config = dict(
    router_score='softmax',
    routed_scale=5.66,
    balance_loss=0.00541,
    balance_bias=False,
    init_std_router=0.00718,
    n_kv_head=2,
    norm='layernorm',
    qk_norm=False,
    parallel_block=False,
    lr=0.00928,
    grad_clip=2.0,
    schedule='wsd',
    final_lr_fraction=0.0,
    batch_tokens=65536,
)
Below are experts of layer 2 (counted from 0) of a mixture-of-experts language model. Rows are named router (the router's row for the expert), up (a neuron's input weights, with its number) and show model dimensions 0-159. Each number is 500 + 50 x the weight over its row's rms, rounded and kept within 0 to 999. Numbers have three digits each.
After each expert's rows: a language model's description of what the expert responds to. This comes from a sample of Wikipedia text that the model never trained on.

# expert 21
router:440444445558455544437558453450459439551552464435445459443446545540554443454549449556454555559464447555544441552450446548453444449536447450479446449445553539445556458549549450459556496458544546552551439448552544449554551555556546557560541447522554554447443463440560446456447465536450549535452444557553464450543452451442558554448557449559459545454554553554451448463560456510552555553484545451507551551550448447561557450462544544547456444465450449566464552445547554552521455449460421
up7:502519482523522495518409490504431449582569404555473455444582493457568449494517483407590483555495501579426501476487496527447476510544456499538545572495555476534515513470512506500518491535441498504504523525568545449628501558574508474479558436541545438546437509493507508508608425386497569508472473520481440479492445507542465577408445552555493394485463534460526565540486445593517424457511570428492441544583379355516506493464463554559522593523556521492516485453510510417555429446548474
up8:514450524529481498443491606506548496502473468480491559565399440478530514469496547553501558603570482554545550505459452599536426402597539518545420470579537414526525459411551503554475355539555503500502472541550500578449484552447493568510488521532587565462422460546540555518458507574508512547456478438474544564487525519516487565397591454522504457537452468492487478518473443449550564451506539445443507494579455563499568448545474508474409533482413515504529554480544513456462345501512445
up9:509486562455485509425528583530471507528511510477476506602520535437477423514522532432491507552488429446525397552440539479549435521410387386397539503464496505439438483440495548502519536503485533557502438398456528495559492499588467506422605457481508482505486456467505494497628527448475564447435494579484506458536557494603528528457479528438441583549483495473566470438609541601509521502443563454497527581463479526536585523486549534572409490468514491547583541453412593503519481549514500
It responds to: Institutional and life nouns. The preposition in and nouns about institutions and careers, such as University, college, career, life, century and wing.

# expert 11
router:442442445555453548436557448449459438548553463439445461442447546544555445449550447554455555559468448558547445551444449549451444449539445454493443452444555541441555453552548464457561498454539545549554441451549549450555551555554544559559540445515555555445445462438563440466448467524447550523446441560552462448543450449445557554447555449560460544454546553552455450467558456502554557553497540449508549546550446451558563443465546543552467446464450446563458551441541549556517452456458417
up1:449470441539546512496463437474500557467460509447527489420483538583555524537490489505495489579490451492542509526535431510525417493542443483471510569481456478649449538375545505530541500457611471619448451526429528433508473517499579442444530526562501559447596463448530492556511534533432495494444496490434535529513575501600542448436544530553475529563529557572532437455546511528499527551444494472496480471556522494497466481489618546513501388553527536530651409479423488581508571473424436
up2:474459541505475432457477501519414459568507384538606408480504533425542545443465493535521475541400588466532491519515419441523513525523532457484521481494472402508445481563504539518615528479487512394433477581567479516536512566482437527572490466496607504488580468501552418581492474551441503540561526471488457524459564496494558476465550555533529535472483544534454538514502555571530475518433558477436569579567557380541507473382587480556538491430471539503433517490605491589586529530489500
up3:492485585503532473497430500456445590543468502481538520589542504540609363515550523444519592623460490555526471508415437528554517457552480493453480472430464456561440571496577516533468507566511567519522509493538454599466491521432522582473528506485551411530456498503497488441511503439535529597496412552435498494506453576517396577516493505458542589557453612556584424459514437624488480491550534448498509568577484543471538547491544552459550455547488463468584438479555483511494537453500483
It responds to: Nouns before "of". Noun endings and nouns followed by of, colon or comma, such as study, medal, Secretary, -ics, plus "·" separators in asteroid tables.

# expert 26
router:441442447558456551444560453448459439548556465440451457457451545541555444449554444555455558556457451561549440548451445549455447449541449452489440448443555538446552451550548447456552494455546548554552446449545551453554552556556545556560547445526553557444439462443558445460450471525452551530450444560557470447542459451443561553445558448560446546448553555555450450464555458507551555555493538451508550546554447448556557441471548537552473440466450453567467551445545552556528453455451418
up8:451558531428461510505582482499515517539495500508494492496506538451548538430439473488483518527484445489415420497439510468552509541547540460476635433357522443481545473556511540480501464494425523495492525519551543440487523478559502552539469471563472500430445503434501429490552598521400574553453491513557574463405472478429423545456509498525531497406532497476444500548520525475441595574516531509530490469516565458436610596435605526438474527547452422512455581483453490452382614534582509
up9:420498395470468474493471486565509432539516468519481481515560437484564520571498597473527451452502619491581457512533486622424451456468437544460461416605480487518473546468515430495552561464557435438568482455397506557509557517486565351510503540461577454436537468370503393554475551598509549615490546475548466455506419505518458493480605501496433526506529512498544488462543526484543412506456516485515536525506506552446585467481541455564514458490477532560581500481510513529536520533465538
up10:458445568521586534434451559476591562543507547504467484507490521541398389408428439588578460512553504559441574473506448480535508513583542541487539507517479467506509445466464543518474563485479512548486411474474582472469523502562573588506587343515587518515502528397454519454548395527498493576523449485458500476476504565452516450466541459497510525436444421465395455448446451459512452493481525457463585545503495497454520517497490413560518447505601543537518547473493424573504450503606494
It responds to: Capitals in tables. Single capital letters and country codes inside table cells or abbreviations, such as SPW, USA, AUS, ENG, AT-P.

# expert 30
router:442446448557452549439555452449459440549555464435448459433443545542553446457549446556458561558468450560549446546452444547452446449534446452487443454445550532444553456547551442457551496453543548546554444444547548450553552552553542558559545441506553555449443451443559443461454469534453547524444443556555459449544452448441558557442555453557452544451549551550451449469561452518551556553488551446509554546550448447557557442469546544551462444463452454562463553443547552554519452454449420
up4:391477476566474473509515528467524426518527601497399537544521415495520514577451414550498461545495455493427538486574464520445487531525484610414473572356568450467480518487549536573457478485528533462562524624522459460499541562456447468477581483440538455526581460438435507511391425469534521489557460488470442555562393545529485584498529476537498507478559504543465538440535505534558422472552468540515565620475440440471493473510511495561449513495543516522552517440575496480445571396506475
up5:506425496490509517409446493488581478544415440559452425485577511578487406513535475497496489563504534504492500486531448617507472434547533501423557570534392506411561479432487521452501605497495567500472566517459496436493550511474513519391469475458459521495529444555573501488509445387660442473500419564467569477564469450441475540464424478456485545533419434452505444578510504503428582539442610536504457518493495510580530498521496544562492525509544467532502560454432529560547410492503548
up6:452495427515580438497507492435482492424536448460486526535511464567480415460475524485467487465551568525511468564540494551507509532481471443570494475519469503389522567560543520542486554393515486514434475590462466476495400540463481505477496429530492523516514465558524535591469399493482569520501464453540466457488532501469519479592458563462499410519549478468494520424546544434570552509452479546541521603565388562542569541491565545632593420497509447503469473349553440515564493574374501
It responds to: Decade zeros, ordinals, compounds. Zeros within years like 2006, ordinal endings like 2nd, and proper-noun pieces such as World, National, Euro-vision, oper-ator.

# expert 24
router:440445446561456552441556450453456443552554459437448461446449545541553442451550447555453561562469446558547442548451447546453446448535450453491446451442554540448556454548550454459551487448544551552549440446551549456550550554554546559561545446520551556446443458437564445457449468531450547527449445557553463449545461451448559553445555452558452546454556552554451447466557454512548554553493546451499548547547450449558559448462545543552466443461446450563466559443544553556508455448444417
up4:502473496510555556492550484441466518487542529445425486498506494530417494498531573579540518499449523438440459520439465537531516557500493520482522582495486529540525501567453471516508570528422585396551411455502481544631557448551396499528508530476388503478467516467456503524553384524511554536473432512535435535499529502421600669395585488465496472513464562451511429544518455539488579411509433475540499483537531437512490440569527478448452595497469524519504514491530623418472437555497568
up5:439452480597477468521557483481463495446502436493541541505449442465487529509538489557472413617522544547513479482594449479511518481460530480535514401511509498542541476495493486512654525606549401485396567503503629490553494490551456506495527557511478528462455462517517465553540427561550505450414488472404538587519427461564549487492467496578494516408461579528527520483416639520570576483473520483407569478516429446499539456485426489428523558443429519464434427450529456532482529481541461
up6:530470435483523424445552528497615498612479487535454507428450539511445468543485501440495508655401507447555556609552413528467520572573469493472425485448571491412562529545462547477627521469459430602478487445467634461506492518488490498507510529516470525479478659514463494471545494494510509553548521520468575454447578432422473585501509536459584482446435527553511460504466549502510495533399488494509408474469460461488468457459581460505537494538492444532482445530516460541515513522433488
It responds to: Sports club and names. Tokens in sports and biography text, such as League, Team, appearances, and fragments of foreign names like Ah-mad, Shal-ini.

# expert 16
router:438441445557455546437555449445459441548558463437449457449448545544556442453548444553453559559464451554549439549451445547452445448531449456484439451443552538442554455550547479456550497455539549551554444444545551452557553551554545556558547449514559556443443464443562441460449465526455548528448443557552462448544457450445559556442556448556448543452552553553453448465556456503551553557492547451508551545546447451555553443466547546552463442462448450563466548445547555555513452451444410
up7:517522558406483529428506593418515395543550453541425468444479476516471538491625475423382543525526527584475525532461433437449467461503550436448538501477469502446430403543519526487644475519474472491498572484613566459526503407467559478590578509550580425595497448438464463536441582391548420489488515541560522549494576555503526514510511473487544509472461508504446454483523467441492500495509557552482467453451450518517498548455524579481465524453534423490537453485590566545476490538475536
up8:467446475451556500513498484525496480570503487630532441513508498567413466543569585513441547563549464582553410522500573486483563555495543491429524509513443621469547521513548462474384477457536499430497536575454419436480489459541615501559453414489458565478435518457515517525546436466503539503470503500628430427549464535568467522462525573556482515519561517476521435530442433541455466522493528399579564490572536520552526458450524541555381476493493513554486490449512422421535449507407531
up9:424530490456472474512578437477500443553540482514496423527452522500504424512444488473544490548503491443548520519460502509527484518497510607499441512525612645484541497446484432409480461495515509467420470469521614532481522471534537528510504618539434473443482478417469438484546475396503393547493514600565445506441521452481565552458425437450446492471442529445514538445407505550466538541511491480499511435553439446543515553500540598531560526613540426546547407537428412501557488519571589
It responds to: Name endings, places, species. Word endings completing names and places like Ch-ange, Sams-ung, Portug-uese, plus country names Spain, France, often in species articles.

# expert 19
router:438440447554454543442556457448462442550551463434445455442446544542556443454549447555453558557466453557546443549451446550453447449544450457478447454443551538445556457545551437458557496451543548553551440444553544451555549552553544556561544441511556555447442459440560444457448465542455548535449445557555460449541460453443561552449556448561451547454554553550452450464559462516550551554485546450498547548550444446558557450466545541552456440462452448563467554445543551554508451452445418
up7:419459474536564466442554516506543491559503473553498413522469529554486472490485573446531505480429458494482498571476471437370462544449566481509521571484546593511586531352489542522504458631511564405495488451499526548508507431516451551456542493514521469449436627464558470453498562462477564431462511507441502488504430589522563490443571450409546585556435447493462437526563414450496547541451494534459488517483511499476447510478554531521540441473466503526463517557557585501407408451457594
up8:531536514541596530474518547518436525525501455466523456519521530544496554575413563545435463418591454492531477453520547538579511489495346504580590464587511427564507497512527552498496508513606555576524442471543521430506528487525479501610520620554505517516511500519537574491555488558545586525495475492509509437558549490479438566429525557499491444469598479574453457382454477477452473509493515453522520501477389459537524522605485479516476466482636522489525542587598529575453498515430531
up9:539447530426475489453446484461597478533525469548503507534459515477443486495544560514518552454502481400536594478466435504502510434464487468594452593496534485510592442515480508486396476425546459446440527506530556417542576500598519567556571606488527526481491487554417530499466534595566476546539441512502532548520498585425483557472544510487499495449456509469389559469547534470485481468396446585344446481504468457577477566450541420553497485545430490540556622485450482544468484478470444
It responds to: Copulas and verbs. The verbs was, is, were, also, been and object pronouns him, them, plus word pieces like d-iab-etes.

# expert 4
router:441442443557461543438559451445457437549554464437446463447444546546559442454548444553456561560466448556544439547450445545454441449542447453476452450442554543445552454545549466459559495452545549555551441445552546456552550556552545555563546449513557555445441459442561443461451465529448551537448442559555467447538461452440558555444558451557452547451549552554452451471561457517550556554495543449505548548548448451557557444466546544550461443463448450563469548440545549554516454448452422
up4:469542469538604561505528480438597476509484425489449479501588504565506564512551525542442499475438525464447464555533455627515515560498576608411504424486481516482548478535440574474592476457446560570509523509460448502472461532497522515540439447489516460384443467550504499473443522465582489447526503549590505525482564519416476523478504415461461455462427543543485376546428482486506462518478522535560537552556526583534574510546518479586463562459517488486389491475361488529451486429394531
up5:493448383610565491509566509524510484523485425484491499509371547500511505554423486450424505441545470547511513526437392443497497525520532512607491468479475573476436566539485414474500578523545484477419460531541512604530522573473470499450491474509489478538524469496452534515448529537543485602514466509494470576598482464557507567463504536496448517371538465434449433386561448458486496445516459423414408592556523509550559459516465526514612544528486483571528435501542412513557445547440537
up6:539379499531556528398514528461514570531503537496462516551474516446535561458478537494451490486546547450514545489480588479523575414468523540502439589495467467521453511402503496414493492481526568536603490488455466529545584430502531474494613491524558530583470438621443513503418532659471545442476506513452482526542529472485534616534498555575467458481536504455484602515565453448557530517526546571503548532392490430496568504432529548454457455529613428542529510488500485542528554424558534
It responds to: Counts and word fragments. Number and quantity words after articles, such as two, other, another, last, plus mid-word fragments like irc, val, cc.

# expert 18
router:440440446556462543440556451447457440553554468437442460454446548541555443453548444555451562555468450548548444550452447548449444447539446452477447452443551540442553463549549464455554495454545552550552445446550544452553556554553540552560545448513555553442441460442557446459451456532454546530449443557554464448540468451449562556444557451562444544449552554554447449465560455511547555559481545451502551549545450449557555439465545544551460443466446452564461551442547553556519451451447413
up10:443516421418596468457500500492427529538562468431483489430478469528526558554549452462456519544530544549535452454532461502442517475457540493444552584474432524463503515475527416447443467458540508525548463493470545503570486547553471508454510567524498605520428624512534465452400645581412413454524555473506559532509556492499565579510469509539517421477447555559504473574460486528537494434548517409490509480409527539470418534408480481553464512604539480484500544486511436647468433528464546
up11:465417573437489549527569496503434558467508462433533541485552558517480566461509503542502534501459451576483539482435523467473518518441414494458556467446563452383526468432504504516504521512541435482476455549448452552517562481549524486522558469398431600529473470474521510525469609497525568469401400529468460498549471618487469503480571461437420471490511494528482589471409474470505564546487490501557529512392558541510629436525530550593426504564556519484624442504569536476529519560594542
up12:505422540600405506497559537400558430516478420466513523453551477484441500425526401541583500485432480579448439440534583573390525500410479556549441434525539452536490559478540515492457561518476437540432430501536504529561479494499502473515559486378488470587571448542576484530492484530449528499522557452407559522515596429577431506414484431456471482487608532487484473506533450465531528521517598443492471522518462517556533548509447464539504520520491454613517460459462433432584464463511512
It responds to: Determiners and clause words. Sentence-initial The or It and words after is, was or which, such as both, following, connected, similar.